config.yaml
n_layer: 12
d_model: 192
n_experts: 12
experts_per_token: 1
d_expert: 96
d_shared_expert: 192
activation: "reglu"
moe_layers: [0, 1, 2, 3, 4, 5, 6, 7, 8, 9, 10, 11]
router_score: "sigmoid"
normalize_top_k: false
routed_scale: 1.0
balance_loss: 0.000117
balance_bias: true
scale_expert_input: true
init_std_router: 0.0113
lr_router: 0.000697
vocab_size: 16384
norm: "rmsnorm"
norm_eps: 1e-07
tie_embeddings: "early"
optimizer: "muon_variant"
lr: 0.0055
beta1: 0.95
grad_clip: 2.0
batch_tokens: 65536
seq_len: 1536
train_tokens: 325600000
steps: 4969
dataset: "wikipedia_en"
Below are experts of layer 7 (counted from 0) of a mixture-of-experts language model. Rows are named router (the router's row for the expert), gate (a neuron's input weights, with its number), up (a neuron's input weights, with its number) and show model dimensions 0-191. Each number is 128 + 24 x the weight over its row's rms, rounded and kept within 0 to 255. Numbers have three digits each.
After each expert's rows: a language model's description of what the expert responds to. This comes from a sample of Wikipedia text that the model never trained on.

# expert 8
router:138139101093134079135093127135076124103113110108132108120135174141145094121175176147135164148111102118104140091143125117148141110121140105169134101140177115159114118120133134130091128137137139118085140123145165109126147150126138169120140102169121172099136102158064124137116180089121115127160122122123128129126151157158090143139145113128142141148099116133118117109107102108126139080112112100130140179094170129101112078143170106122120085138140158117133169072133115138149129168116129122115099096165117095132158119123118160164163167157150115095159123117138134106106114115132150165
gate1:087153103122127094208096124077117141112105152087179117139126122101118167125132121152121180110161170158145138148104093131125103134163091115103076145146184090077141154143151106118126131161131104101157137136127127118135104125132140157117122111153109115115124129107068159137103118106117113127163138142079125185125153130133090097140122088149157157141129125129096166165143129116156138133137090104117137108117076110102126133129132151122090154172122107127129164127097125129147079151132123110144105102126122148145108123136121142155114122134161116131128135131127158125124128118131090077
up1:121165116139107098150124127095106142149129116093146118114128135129156135109161151109115157151148153171135092115162117160145123090157096121137128161132116101095096093138136148102174109121112120152131163152090131126112107133148125163161116154118046146180125152128072170110088142132145128157171118113132150098164158125145121107150128087131142167132154136131121102103118147107154103102102124098139136151114070090076127113116141176077088133153144113154114176144137140130131113131115106116150146106146133124145109108136118111159108113131179120108114116099138138147105112150094110099
gate2:110148161116154120124110150106128121108128120078152096144106164161166121141135145130095133149162129135087137165125135114150126138165174126133119150141161162165102126114149132096130145124128124121129135122121179140107097136145136106137146112168148178112101080149154132133147155134127101131129144108109135117146142147129094170152120134130120151144103139120094186136133098172120136129148109112124122184083120115139114189111090097134174126120134114131138106108131097169122133166153146108140126186133073187136126099141116156142094139150123118126120186152122172157112113137151138188
up2:111172151133106101137112124119125118162114113101156073135085124146137129087165111126138150192157125086129125130124116132139145124085107179199134124165156097103143113109130111128122146130154105101128105149130131114124136125148116138124119135183135146119132071146131168142122148103106133091124095074116122122077109148103148128141150084153107174126116139130127128133118098135128126129098131108150127152140118083108098139106180108128109138143113107128153151130123129145148111120107082063168108118126114152130072111152102091108110167092176115122163121137130133154117115149130090100
gate3:137115132118110169120071179106088135116140120161153102107141164132112114135110125163084179098141145120100141121128136146124102134155176101128079115077140112114099137101118146150107114096128123096131086081156177112132147172130112127129171142099127136142144104151119135104123161083152149097157113133133113125109144163152164127098134121113183149144132114113149109160100139094157112102076110118136121118118108152170122113085156094093115112109133122103127124138115164162154112133118124173101125114162133144149124080146138109107146101156123184146152114088133109113134116131107123138
up3:105144109136130112149158126108108144084134114130098141085120145152136097140107082131140082152123166108111153127132122133155171117161080149126152129157134128129119117144183131066123074118103121135151147149116099089128114107122136146102078107106164115127112134114129128151102103124122138117100133134130175086125112097121154128108112146131115096126105124146172118083139102117121106141105115117192137150125126130144124146081114157116153128117115122139143092176163135110146120104096100138124079123053134134116137160167136102140105090116126093139128087110134107134165147154195116134
Description: Nouns naming roles, titles and infobox or roster labels, such as director, coach, brother, Catchers, Managerial career, See also.

# expert 2
router:115136084160061133120163148151176116137122121116081122129138119107142136108140153139119132136120164146108139105120171169132133128111132129135092142099166171096157122153128195166136119153147146105139146115112148118104122148114138099153179175137110114164141123117097167195107118128129141124105117158098100107126108130153153127137093148155086125136118144144154145162109124106150134070133077134140102108151114154135160154142122129081150142115124126114122147167113121155096131146086126133123135138121186116140145160172119093124136117146129117159118120166081116102124139114106093163
gate3:151120133138098156130201121150159146145100081176102110129069107127126127146102110121107147094136126155146179111094162154140145101165115158115156119105117102110159106151143146120126139142113109112170102117140132157140135161106110087169156115144166138108152161165130140136164103144114124106115160099119110143115140123163147165134159140156178132079112116143138134143167145120120127096191128154152108113086176146129123117126127120116176153147118108127129157160102102156144100157118111116158151115161118180145134132122106141110161115141128147129110128145152110128093093161140152119
up3:142081136100136151138106122131109151096133116136142126138133176180107101128096119156116090188142128150092112095146165123104144136133122145138113086168115148168093162108145143134114124126101113154118141143149143111126119107142123105130121149113132106128143097122138075166133100115145117116142110083096115143185125119083113079145082119103109149136132099142074158160091114132135130100159126100129107134150126143057116146101113092112114150120122102100114130107126177095140166139153145105161124146138156123117150066113111107131129148090142110147125139124114105163135161097094162137
gate4:137101087105168150129154180127138158134162126098180096082157168108125146111103122128156130092127133104134100151119153122143110122137071129147092171094139107144135108096116115144157151165106138095132146123153138134134126160117168099132112100127097120135069116103142129108127102126133123147135115126109124168128160160169123132126104100126117092095169138118152110118114117103142135146111099127125135114162152157108110170143114119097175122103086133152083140139129105113124129131115145153082152117100113114142166115144109149130103056097075131161113156180106120149141133151162133134
up4:115146146162079108137109079136134135114187106159148129110105087148167129130126175135133111125075075118104131092106135124135106126090120147118142112162116120125122164090155175127127108145118124154141114139130122129142139144163136152086156103110169132147116113168130108140155141136144046112146111134126106155154152117151133101111140149114132127122107136149111126153138152133054085104132122119144105112120126109104134103108119123076096118170161107095116166118118102176115126163091175123131124160134153095102153138163132125128117131142146111146076132144126119175086134124124135129
gate5:117128109124137158132113117149122127155130120148089139165142120098157147136092141145109131120085138186142133146117159118168142157094141107157088080150102124094128113143177158130101128131111145173134106103119173135138139116122148143124130147116119111152109169112075130121099149160104127125170130146127139119145113060138167103120165088158102120115167140094113135153123163153131141136119137157100126153140149113144182127114134127133117153100127142177112166138162126130165117148111089094108113083113138176096139136110135121124104120126144158144139069155128186142136094124126107178
up5:125167140113131146126128134162119167173151160110107094110167150137147151101137149108110147102088148166159135147095102132142094125107158095156133067172115117096120120187092145159102156139129162139173148101093126147116116112096138134135125137094191123163142173111099138149163146143188122118129123098125177147132131160114132115132117103132101142128130130113112141176106153095126123133141128143118143128123087092162162148108127132114131144109143155138167162108157113118138118122125111103115145119128159155138110090154160119066100133145133109134133143126102147139150128171110159169
Description: Last word piece of a clause together with its closing period or comma, such as cam-s., restaur-ants., "., ", which".

# expert 0
router:096158112087143122106144113130138132118150143104156105148171180093134102119165117118107134113143130115128127129125122091146117096169122119113116124114081134106159091083133160115157145124130158110134113150115105111147149165101130106106122104103132140124145116141111101153157135082145142139135198150132107122141121123108129122117147126110085145169153196135131153148116132129116162153142139152117163127156132141107149123072127115163091067122145117162106125102105123125126128121121128169125137161119168169132100125130157118145101037141151123123157194114152156136130121153114090123
gate0:107102153122159135138173182130151168139128178145166126107187131103128098152138151123099131152105141151143138097146161159115108154107136127079135097114161126072140100137109129097152145146123105131081129152107130110137125165136123093147124097119116167135127124088145140127109173124134157111134103131104182133109104108128131160150161122081145104137091120144102093152139182122162138122134112136163132098153108166141060142135165140139108188143137128128113095105107135131114141126113166093113132086093122100111148133098124144166138136145144107117139142132126138141159118154140096156
up0:149142109127077134108123107146102132116121149141129101155118122150145108132144150142122118121135132117123163127128074133132106139163074124135149165105104114107147141145150205122134171188138123107167173150127137164130137131140107157107164121090146140142105085143155114133186141122108136129122152127111153119123108167100122169142100133145116138099112161142109115161109085109114110130113125131127099150129147157086144163157151146095132128162180107118111146169126112156136102131131094112139068098155140178092088146184114080092155108120135124132099113139105140141115148127113131130
gate1:137128136123150109149144161112167126138167081146116161131185123148165117115132108112116130101182084126090151129095079117149092149134141103165104160118128134126176129138146116101112115152118135112133127148131132128147107138141120087116147123141128139145114137160160142109119141164165118103162093123163112155125093165113142123091119126108097113103133125114111114163100141152136121139054120128108156145119124144140098076136131113137111106136130128083130180130149121142173115112150145140133182116146139153106108153096119134161114104140179100094147116206162170115085130124128126142
up1:133133129115123201185135197137081128148147122155151116128122114149154152118129100112131135119132149101087129141112113107115105100137133165148114173133101114124157079127107136119110102130144145128163154137166129105130111110151156134118154179111086131103144114119129185100094112170143153173110155128147126146116115060141167173144136117091140122127156118122132147135120132148126136137152121130129140090160103123166097148122117098135124121179123137183110124137157135099133130117144138155110136128148127130139133123085159127090120161136134127105155144166160079058156115145141138127
gate2:128105108123173102132117132126108141126132098149154155153162160121166158150128117136183122150134125119113078168167152123164109109160093121098123122111124126115129150155107141117112120143117161161094109159150153128138123141131138104099138128093174118135158129111089132111161120127143064121153125117153136121101156142122125142154142126097134101174166101135147095084129128119143120126129137113181178125157145144108096173136119124128140124143166163137125103132151099100050130071130162134091082149130096124122115104123146091073116128138156168129104135143125147121128140068132126135
up2:128114109143114114167123126139120150149107137133128132168121147127122127125109107150182105148135128121095108141172153121134137145181117166089109171131147146185122126135082119075159119157128126115124106101153118127122115157149114119132139156103178060151127169153114109145131106122137081133140145137118162088126114152095145135137147091148133152139139119121131149126140149150106091082100160086151142117139122151145152140130151112164112112147092135165147135127128147104147127112119144173153120149133152142139132109060163119127154103121107174153118204136128140084162127152147124179
Description: Word pieces inside non-English proper names, mostly Slavic, Turkish and Romanian, such as Vor-ob-yov, Kras-n-odar, Ploieș-ti.

# expert 6
router:148148110137077138143181176161127176162161103098147173129125099108174156122131135106143123137142114160123174083177164126181141144087090093119159134121111142105145119145130155096106161172107112151148149111102121092152138142119112145121120117169095121126146092161137116153166133146110096162135148124140148108139160125144132140148148146158129097110136140103113132170124111128170100155134140139176169112140110149149140152073075109102156120089114125138167142166093118140153130102127140110136122129140123118140090160118129141136129150128130126113139109135179165124121114137124117100
gate5:178099109118115146124147120145086112110089143138136129143135109136117140112133108133113159099152132134119162122132161153171104144094126115154144125117169152107081139127107149129082147167101116161128145167113148142130164210131160130139115119125170134151135138145121142136111113098140193106138132163146127155139133137072100140130122137133118122149147151098139120124087111113127121167137159176115112150131140132119102150087134107172126138136154130085133165165149122120184119109109191131146172102133128145158124141127200142139130156110138093115133113111132115132104141135119180174
up5:155112108132120132084135151138129128144104143133116111153113116103112164119085125154113117133156141147105127124141142142164076121163148161126125129115151148117099128117111145152072112167133091167167150100119148130117155153152166141120107121136167092134098150147121157126116104100151166078107121134125099126141091140147144103081134141141138122119152143148107146144109094114125098150150139140120150169143135150130100143114114107159124196132178162100151147175148089116140135056092146109150153081100117158142082098117154127098141154101119092120122129096117137117099151123123123179
gate6:119098114144081136131144166146115129101116188123106114139086123106117119125110155149130119144115129142102115143153180117101155175126122163103116092117143103116098143141142142155102115149158140107118120136160155083137123106179142108162112118115071118145145153141090130156124138145087075122132143150142130144110096105137102139133142089118105137141166149150109105118109160117116152145137114112147104153161111159150159161120156114104090110073127125176118142177094097159176167110121099117084107105099111148150145132099099089132078091112132127134103104125135163126119131125115107154
up6:128108134115070132124154136151106113106107171120137136157116137138152108089134147179080099160119148088155144136130133130104137114104131108115128139128160127110090155143140122131128115139148153119155122111154148073137148163113127145122148129146076121147135148146072138161138141095148093102153137153107144175108107123147068109148119090113146134104141124146105155164141137077133134183105101105114117142157152120153149141146103088127115138107135117147147127152138100150191114114103144143091131111109117153133110112118135096072146128127156132162110062116139189128127079106136136154
gate7:121102118138138115141113154088133128104162136140133144122149143142135118132124088152128142100134123095106139127086118121102155120129091120139133140160123114163150075146130156102146107155103126111122134115103124126136147103144123134118113131145167171139148068114124126160090108082092081137119139166107155126137117163133152155158142148151134110132165144116115108118135127176155133101093134095120100151110168140124145136086088113125156083131108149062099105143167177125118124123105145125114146192138109163114127162077151186098104115114146127138131109117160164140105150116144194152
up7:098090103127125089094130139172151080098066182131115154161116105127070106160125130121111149131113118129135094124148154169073106119134144134137139161154108150075111137109128122138150105113115154154141110151091160153134106128127135118109085149139107109112093123157082117144107113116123178158117117171103112149152109120121132137132163121108105155105181144135113143140139115091122158136171188127120128080116119147125115122143130148190120160145123129138132102107105078125119151135106101106158125095115089121150128133132108093119152171113128128113119099117151113120153155121135086128
Description: Prepositions and "and" linking phrases in running prose, such as in, with, from, by, for the, at the.

# expert 5
router:111180114144155138104100112127135101121111130129103139093119139134099127134129129117162160166143107114155129149116174141162100158102100125157118088121082131130155139093129137136113114087122143139101119112107131143139112159142107100144114131128120122124158109089126155125220117113163076067147113113127125113134081096119122093139100116134127081114123170173116120122099092162147083138144135108101149099135114125128079118160105128158146116105150117125098107138162121108144107115081129145126165133170130139113137102137123107110130135067101124153142125065124129091140143121137090149
gate0:114126185146144127097146163084101091155098156089131162150155128152098130135174111105161140120103130169102115143164117096123113108121138131134135093138113158137131125099107158101095131164140118088135119129080128114097129144157137078144117114120156144152129144142081135123138117150148152104151154146195150130134165092159145126078105144138140123135122124126124080119112098104166102163162147156127116154128086140137161146151123119111119116151169109087115169092137106115132134151116146116168126132144132135096128070129136134123140080147107137139117154127131151094159156159123080100
up0:150112155159146112099126109159138136166109096143091103089151134135099120129121087117121159074095116142139160115105140156144148077115111154188117115136080159116140119075093142136106117103131145148140142148137111127155173115101150100147155135095121107135085148134105122148118117150163133084124098135164135153155114162152140107140163160122126072175128123139169162163108169138141131155114140112109149117128132107128112118134136118109129078104169172121101103142162126139125131144133126156174112073169130108100144142115150110146095150101096137150129132147132085161149108129133115143
gate1:136145139098079089153156140160158086151164124159144120126117121138157138137126110138120135159137136127167098112125166129115098141062166080102114139160139128137127124135136101139100112119152143176136115139144082104068148120099110169147115096132133133087110185125154098094197127132111104165110113131137144164127140158112126139123189178133109084093117126133122130108104116130153123119108121111119080120098102137139087113122143127158113102104110142144106113117147122127113170159130117123123129170110148114111146169126145094123151141150120096092096157104112125108177126111126136147
up1:158134131128099093096141130180127137137178106161145147130134140105138125132148135103150098154138122145109147167147158128104102073078113117101113139132105150126162115113109126132170127148138118162097117082127069128089146100131109107141147097136127124188103081113136135125147100103097129134093139130115108156079150127114132142116155186137116101084125118131172154128110129125140122140110121185120131146119128119124148116146131110200158138140140159112081107088098147117155113145137086149105132172140123156139124148111080135168138105136112088153108162104152116120145151133140154118
gate2:163120124160121120145127061135169117147088112125085126141079115099120092143171098131112166135121152090131154094121174151156098146101154104118127110148117135141108122115125084102150116140160149113113137155116127150096153146156135117147128096086101139062107137162121141126167107112163080128143108104126092152117123169168118149147161131120140129122162132147083137125099152124127149151127108153119107125154117156139136134092149105166108133106157142159130121106099115113158142104118117218128148115116114091096108134121123127160154126134108154154120129108135150113121127088129167167
up2:131154119128091154143120121147093130105098172151087135113132148125142123119118141093116164106146135070143115128118143138171100111140150086133114149181134147147087112094211108114130120129128141130116110127080147119117127152120141175115096092146101117091113162126133128109133140153165097106177142108160159106105103138135141138155161114134135099146139162122095134140142147104167129102107096115124143149137136136155104142141130130123131081072136055175124090138143093139101136123124111180117126135113167153130114099122101142159146119147091100102155106105098140103154133144142137132
Description: Auxiliary verbs, determiners and adverbs after a clause's subject, such as was, were, had, also, many, is a, originally.

# expert 3
router:098160128119110117131150174122141119139152128150135127121127101111129139136171088134116148131130117138161147177121139095137122157116144167100135108140133166116168067088084142118124169135107143151097121100113161129114114131158151122149115118171107142119147122129104100131125109118082160094137116154146125154148084098148147095132125169167159147115125114187121089081122128131161134079147137129099108146176135135132150116158114107143146105107131127160087140119091149089142160139112159104153173118113166116106077112104156121141166067134134102132125127125152095121086105113118117152
gate5:141121143186077181141137116109099120148164105120154131139114114095170118146133125135119111164147129105134141119161132103143123089094111117113140135116083084112147055131092136101112129103079169153122159055151166119102172113071125108131114095119119109101139140134105114146174171156082091100105131126135101113128131162139134131147139114097143079117098118106124119120124111126132125156097089127151103120108135128089114111119124093149124150115149125138144122140116107148105105106143155129134194129141141115154139131118138105144133145124090127124136110149112101146114098142181105102
up5:147125116131083135107111125109141138160109164150145122149132091091155177121164138125105126170124111120117080144148106144161125143090087123081124134122123135110136102178120107134165122106140131102132065138089153115165117141156138101040104136138129108156139159169114150118133134140133122115153126136126112124162126146116089124146081127120141098172153136107104124132117145105076130105104128143132115088139184132143118140140117113155129146146123138134119116093158101098074178126111107101125100104152137140114082140105124120143099073151132131165111100117136111148122123101090130171
gate6:124160149111125123106121150110131142086150142126086180126122074116103082113140113089131156168141127137076124137104128083160095127125090101154102128176120129128121111133090118121120081135179170093108132107119124084158149142124126066139140123116089148129085151135097124143121127146139104127152115114119091135159093111146132169125134102112087108158149098138125140127107104141150133123112133116107099122172124086148123118165095133096129075103087098139149121116091136101165120123101136137111115082101103148129145144150130107135133107111147123174118163102113157125169104123133090114
up6:133098123114069144147143130133143114162137133138158111123133121187119165114078134124128091106113115122156119150144121140138106147133141159160167133118103101153129156139172117151103152146093125152173151136106110177104121125087128134128158103111189123163157100131152158108140123124097139135110141107110144129124117148133127097091132127119170140156090148109148125129162163121108149096154099132161088119103194138112102101127116091143113177119176163129144129112177124147086126107104082098132140121090168132117136147121140108102110142130069128126121084166121111134114150113151122105
gate7:114129143120113120163063117154126137100133145083103089142130168152080082097172160155110121152154153173175147153125120143191129163111141095118128075152141151103101124142121090140130094096127130104139152132125153116120131132163150118131101087105128150127098138092131106141137116116105123089138116112143123144099096079122169124133113153130133133135144121163103144160106123142159100179109124144117139152123090130093104108133118149109157111120133078119087112084100142132123136159113126108118114099095169160141135102104138131114107113140141101156140179129144093123097179138137133124
up7:121126106120163168120110160142156145148150182101158123098146097137130140132106152125153133129103128161129099140113122115182129129093108178074101092143158160164122177119126106140102137118136125182121124116148124101151115131114178139124122150152132145129136105094162157074122123149159117133137140141149142127121155151142079080105146119099136112145126126163133113156128117083109128077110164139104146112125107097151129111169119132069096159147144126129092110130101144147100122147127120136127129102177147103153138152120098135120111114167164173163086148073100113121121098123112118124
Description: Line breaks, table-row pipes, list dashes and sentence-initial "The" at the start of new lines, sections or table rows.

# expert 1
router:132131151097108121149132101148133159123109098129124139121128151134159172136123111147169137107168093113137147114178117141136136166104088144121074135150121130154124123109112129131119128109121146152108150153135152122178100129076156155142119138121115135086164132134129167133114204153114120130130097147122134169088113108150108126155137145157120155105125124107108141111098105098134093105134109181155099165100130135133164108143112138146090131130151080188119121126072129147144098148147113161118178128116109134142117136150162154142073120133154111134121167124070114129181152118115154102
gate0:086128132115104119120157121174095139127122121125128154097143113124095086112153148113130154132156113106125135116127160093119146138126084131096160139161143123137100122132094142141148110151176146139161101120135139148132128100164147159108152113122111126122120105067157133077141130118084109112105089121100108176125153157112142110102120109168084112157122147079129152117154094145145139136135134165111104131116120094121146164123110101132121113181121173124129158138101141187127102094153157105135085082148135128142134125104083089129104147137110148104164106084114116147150094116094182120
up0:147138160117149130112131158100188128094144108109151104114147191123127175139113134146150133139096103138163125158130122170167135114124162116153142110080135129149147165105135141148113163133076121095123153124121101101136093147074111117146124131127123098110141168172096112120127129141157159135119120155140127117132112142117133148135130154088179138087109119149122120110080142146095112127084132098113145132113125155132113128100176154154112117108112100130140113138158134067148163185106142123164172139090121115151153128140144163130127151123152101156127163156133123104137149119155064112
gate1:080152184138103126140173137130105108164173092141127139110129093115134122106147098162119163091101077095134121125120176126150153159102128111165130104137091121098093133083107169170102133098121148167136125106099127132128116148113136122143117119127112134146131114122112146112179140114093091124118096121151139100134083141121102141195093158131108162147131110093122124107124119147134112126121173158130149119151130114120133118129116158088096126145143075149115132144144091094175177122139100098141101122127087135096135131171121125143101120116112147109131157143089166106103141114142091138
up1:078154119169100114135146145127151112174087112107106116124118096137112137098118163132139126118108178144170086141118163146155082112123148138130130135147167150157143134081139203114116120121128105158151060119095169150144175150130129109120135152119100136150142131103115114144104175133089117132114104143157116126116089115146147131119106104118100140139125149130101135074099132124121117126118139111150103107117098074116130134136085143101118140140142121168119123183137088116110100136186109111116101129143104127126126155154128117100146053179110134153138124139128124110152120142109117113
gate2:125134127106132101156107126122123155138160118165150148122145128118155087125139132119166143117163170122136139130134102130156097138103160182152153130125169124180091081172167127153110136134106151137116138135146113174174127127142139145106110080121079113103145144131107149142109180067082093178095115110147120176074137109102120118147099121089146105114122133122121133122122098116142135123150150139140141127122130123081104129156098143139070123089119137121108151111128089160090129124133148107150099132112116129118128085084099118106107149136161134090133105165109117153127172127119108138
up2:115112166114141151089134143132145156095128144147093105185112081118143121127120107107143136150129118156067153062143164109145128128105120142130148125083089166167093110132157123095119144133168151160094124114127108116145141153112111088120128104147147110138138125110145094162118144158115135128143158109139096146116092141120168125122139101121166110115164116132188077139144114091141112141127174157165138133137136165121104127149143148144121133154121141144064121137138118133149103154105113121120144142087123113056134142120085181122097143131108162133124094108104121131087146120124104112
Description: Words in proper names of places, institutions and organizations, often after "of the", such as County, University, National, American.

# expert 10
router:093117108127127111122125125134143103180189147117134144125106101136162139140148141142113151122184119126145119135138114120157100124122151135110075091154092123150176161171101135107120125152090105132111140077121102100115144112144196100144121128135087120071133110150122117170136150144104134112140124107093134094146167175123165109145143093143102106123144169122159115135092139162117163131137108153111167115107082153078161107118158107114148088116082117107132141150143138111114132128083133099120120112181124146132134165135142113113135083150098126142146113143125129119128129092117138163
gate0:154121147127160122126114101150088143182127100122097139123098120156095115130116147187136104189166137087138132153127131141121094113163106137125102149107140102099118160142126162079149156123106137099132123097138119133130162139125159098174100180114124123164113129143146135130129121128154167105132055099115163150114139077108115098094106138135146090139127122164136121146112105135095140153144107161124141121143104174147126142144125117131126108115102093141157064148149083110100152172166156114134141077163123160131147135143094099115151117128128141151115105138138134140132148104123139166
up0:196105177145145157139191123128154176113113142091128151059106154142120134112146120154138121110151123151063120116148121146120161193135133114114121142168122116144156095134126103114131191114144182131147123130166141153104107125122122119137133113136142125137163122116119132139126125179121138129101135118147177122147099085130131145135148137129103127102138142120095103141124118107115130142109126120113119148124150064148092119133133157154068178131148123110136109093163151165122086140130096107162089138106138123112101150114106139130136110124135137102119113110104109170145119125076098138
gate1:118117123126126139104121140158128156143139171146145132082113132130141126132140128136109148148146122123166112072104108133117147131101129098127098053138116160125115160103133168151128184104126171127129116114106104087118143089134130130137114098102088134141155166131124149091096109132097134090152114092129174100114091144128101145113149153119106085108131137163148093121089129150148135182136131071125161126142138115156146116137145119166112114138118127197123134100115082152091130120118095100116145112134107111148164153154117118169134137200156136123141138181116138148152116148137155128
up1:152160069122137113152141134108137145165083166107153126140127095089132126094158091136077110156109125066131103139090112088129101119135119124145144067154117176135102154118129137119137141121157120136142094152083090138152118124156103117142146110091125129100151173130082143152117169112100094111095150129131123124143101115115096137112111168107147098103121084125142084150134125129144158169108131110168094135122113091153138116094144112143117122149104176117144168121106104149079167116157117127146116124123141125134069148140126120147085101151115141158115111134138118128164138137131124133
gate2:166086154109130185145147121121127125137110113116118103128124130125149142117123130117133124127143109177145101159103163120116077171116122142145125126153116099122126143153107133125120119098153166085139170159171155157130151189092156119134106136092130121124163125143154136150110138131097123120173146142184113159168169075127184117139128144137148129119154125120122127131109142113106117099101105067087153118123127165098100101125155089114119082131121108099127144160120083185150147145125142124126094112134128116142113102148125138127119092163141123155163091109094130107164096143125122169
up2:123087151137147139151142164131131180109110133157085117106125132173152135084118135095159111127156085104117113142125110141107100160079131114111130137126119138095111084167103129145115116123173172108149143125096106112087162118169177110142133147104181139146158128128152123105140127143115121095119108129133094170126098127130145114116111110106115117120086155111116082172169141143111151153136074163118142107134134140155160138116116133143148149128086135133092102119092131201129125101169114151119099130133143126095129136159123140130102119159146143138158102115109125125101141067125152170
Description: Middle word pieces of English words, usually before endings like -ing or -ion, such as unw-ill-ing, dissatisf-act-ion, t-ell.

# expert 9
router:117153156142156150156168161137134130121114098155127151132156155097110094109121113152135151115131131113119107165120179124122135118119131123176095124149115170172138085099110154160138120120090120119189138116105154129117094139123121134135122160192149102119098127181103104147122142107089088113100156083136127157090145128137150148123157129111111157130136125116113109119147125116158103122125114123115089147162127138114124136083120121094146141139100117168088131151097107101129148138153114149185091143126107157141138097130117172142098083158145095182115142123081080095138102146130133125
gate0:107146164146084129121122129144110170133110164138135212143129129094160123114131107144099095075150155155164140138103101133114087095116124122082138167174115157150118114112142140140131131081099116141123096136135119141127113073171137113104097136118089159154113099123109136133112105144085120117156102182127117107088132101104082142075137119154084123112140123155155124160121117095123141091102117147137106163130103136111087122155101106109110112117113140171095111124121127115146115162142109153120128141147124092158147149083128137089109153136120122131158136083111136098123135120127094137
up0:102142128133121107142110108173099106099132111102110120117177184114117070132109134148129138135149151106126158172074110156147148181136127145144135137150167136152117133138130127106117119091130146127116108078143165121167105127098102147144142180135143106098135113109150129137118112130110068144123156077149115110115084164140126136108129137127117145095062120113146163154107118123127120164103170150128152133132127135133152097138101140122139124122084153104163121115084135075146100147180097154128130209116137130137127140146124129132103162123128158121143121108114163092128122122137139162
gate1:113115079170088129134135150144118105175137128154118164139129143099113126112091141119151152156135157100112105140156128150113131177138114091089124150095118131124097160116123161106125113110108174172174130167118141118119124115089144136152122148152102124152130137142150130090153123149123157126113112153102128132089118122111184142123123094121132119105105175086145123123110126166145103129102134105135094136119134180137141156129131099142166115175121107140160074144136139122090110122110102092127145165126124121089128086098047093127146141150081106088120155107137153131156125104135112153
up1:122146148080158127129110131081136151089110184106166105149111141145124111125141153144108143084114129134110138147081131118106121127133150137156114127124173122136114115159153086150138145155143112094051123120134148144110119139164135113125157119092128171115163147099111130139092102118132136097143131136143130137143125152160092098127116159160134142138145068121125127117126130086115126113150148162094161105128127099128136091104133136138120113098131166114095179170138135111141132152143195159123093107133156094148110188139186162118130123086140132147100137156112135103108126160090143121
gate2:148118127116128150120138091121112116117139112157145052111136122116139116145120140154128111166156123096084145118105127124116123117147086110156152137147114173163146139100138104153103110129170159129153123131127115060159157149104143162118168165124160163129107102106168120141166127110139087114122115107096125146073136127119135077129108109134122138121169178108115141151127154171118149106121150123154131105106125121136122118117154145084159136115088178095120105115094116087109158134153093165134077124116143139117128135161150146120146140139169142137114146130123112204132081126110147123
up2:098154127152117165152124116134104116142120054169146122131113117118171092114189092147151136080145144100135145110130142135174091153125094172147132118161130160165162103130155115099139162127132120133098138143095139137121138123139131127132142136133139108140155126184140193154127161123164152139131106130110148135111122155092109109128102161131129112154120118135123099110128098117089123143139163114167146106190130099112119093136135123148127115153118170131119107117101198146136153140127108163117088116158112106096154136141156152146093099149150132157114095170159116158111096138131121129
Description: Single capital letters starting a name or word, often after a comma, dash or line break, such as M-urphy, K-entucky.

# expert 4
router:112138138077116082133127124136094145173117130150126117137134149164125155106154176118164139117126141144141133147107127123104150128118113123129106162130146104088139118148078131048145123155114144107169111124158080126131112165146140120094132132122136151127122109153118130094137125113131157154115207107131121148118076082125141136129122131113186107140126125119107102131135169145144135150145138143137126123159131144143095129140148117143124138127157179143148139138179121113108168124137146168150137118116132196103128170124134113144122121085146120121113146070193165141104150177119088136
gate8:121145113126137134125131092100096178141143127139167126143094152144106116123114139092151103118127091137115135127125131107106111135143129117107173135153175125140129145129147133108133172129117110151120132104113086117136172133151175177113149171118064108081099137155131136153149103125100139148084121150114116098120106133149110079107095134121102105165121122133066171120100138120115121122170106121134107095142148105086127120091097147087121125151107101114111164164129125138128167148117103080139153163102144139125121144130140171173150107138147150129069112103111126130104153160084092100
up8:104131098131096112151148099135202103119136072137106129108138104134138102118136148156083148180128133117150101141103112143126147105113116161141115132114125119101110121158121099112124142118106119125122157137122139118180083126130068098147085096155146121181131096136152149139141134136129125107112129120089101127121142149159156172137145135128102132129094148141123093127155145115104146111105142120130182087079122150138116130149142141155141143108135127096183142157115105126143056105121151132104131137183114119128148098136138071067093096086143119106157128158138116123149135123154141131
gate9:099132173132156184147100129122136158173119120140122111092116125122153123128143131119128085129143107111147077161061153105132138107128074106097126116160150164144135085120115141154159136144094145147148147137143150160117134125110120158097122142117143130141161121163102125128114148097141127152075174112141115110150128120123119155180123129141143154087130169125121117120137163137130108104168110143118133130173129086125151105133135151090181120097100144130075079110148162120132128117124108123118126119151114157114125152115184166124104156158142153164134098078112086162129117165111135119
up9:085082162083133169123101126131126148134107167161108116153121143148121119102123132110149099123114101104148097118161133083145150134111112065111123153138133173087105129130139123106128151113133138143155117150112136095105083113139147108135084125133173113138147126148101093092092136125162125142123143122122097053114119130080084118079139114164125131078120122155132090169105108133147093139153092146113100116136147155125122146140142101133136082151127147150120137102133102139107123119157095119141109129131102184180143174111140158121136163176126114137141150138125140152136117160118109158
gate10:152135163108174104079119159101110141148121080126087149128100130151151169134143150154156152102143104138081123127157099152111155084156140149128148136138087119099156127128144124129140167086130146125140150132138109113139128128131067110123150119128150120123138140158102108104111139147166159104121161121174111150136098084132182110162140134158134120155130118135126144164141116137152138076150115138145142147162165137155115109153150116106156124105163171124158157075146112127103199106143125159148096126151115130130124099120155102132128112134132076128091101128099124140121130169129079109
up10:086144122096154116109105139116128142152097063147121118149139144139132148120143119143148162109142139122128100135146112113127117106142124151101127131151123152093125092119113126165136140123148132141115159130146103113090106117123083093148144139131117098119132123196116114102111184151106152099092146100189128152098118129151164135171137106123140122143172163095144131088126114157163146091134085142135113140143156138146125102134169119160133127093174117116104108073164155155142146119089136138167103112121115170081125143138148108171118066147147126139127172090144151144111126161132105152
Description: Opening word pieces of foreign names and species epithets, mostly right after a space, such as de, al, mel, Sch.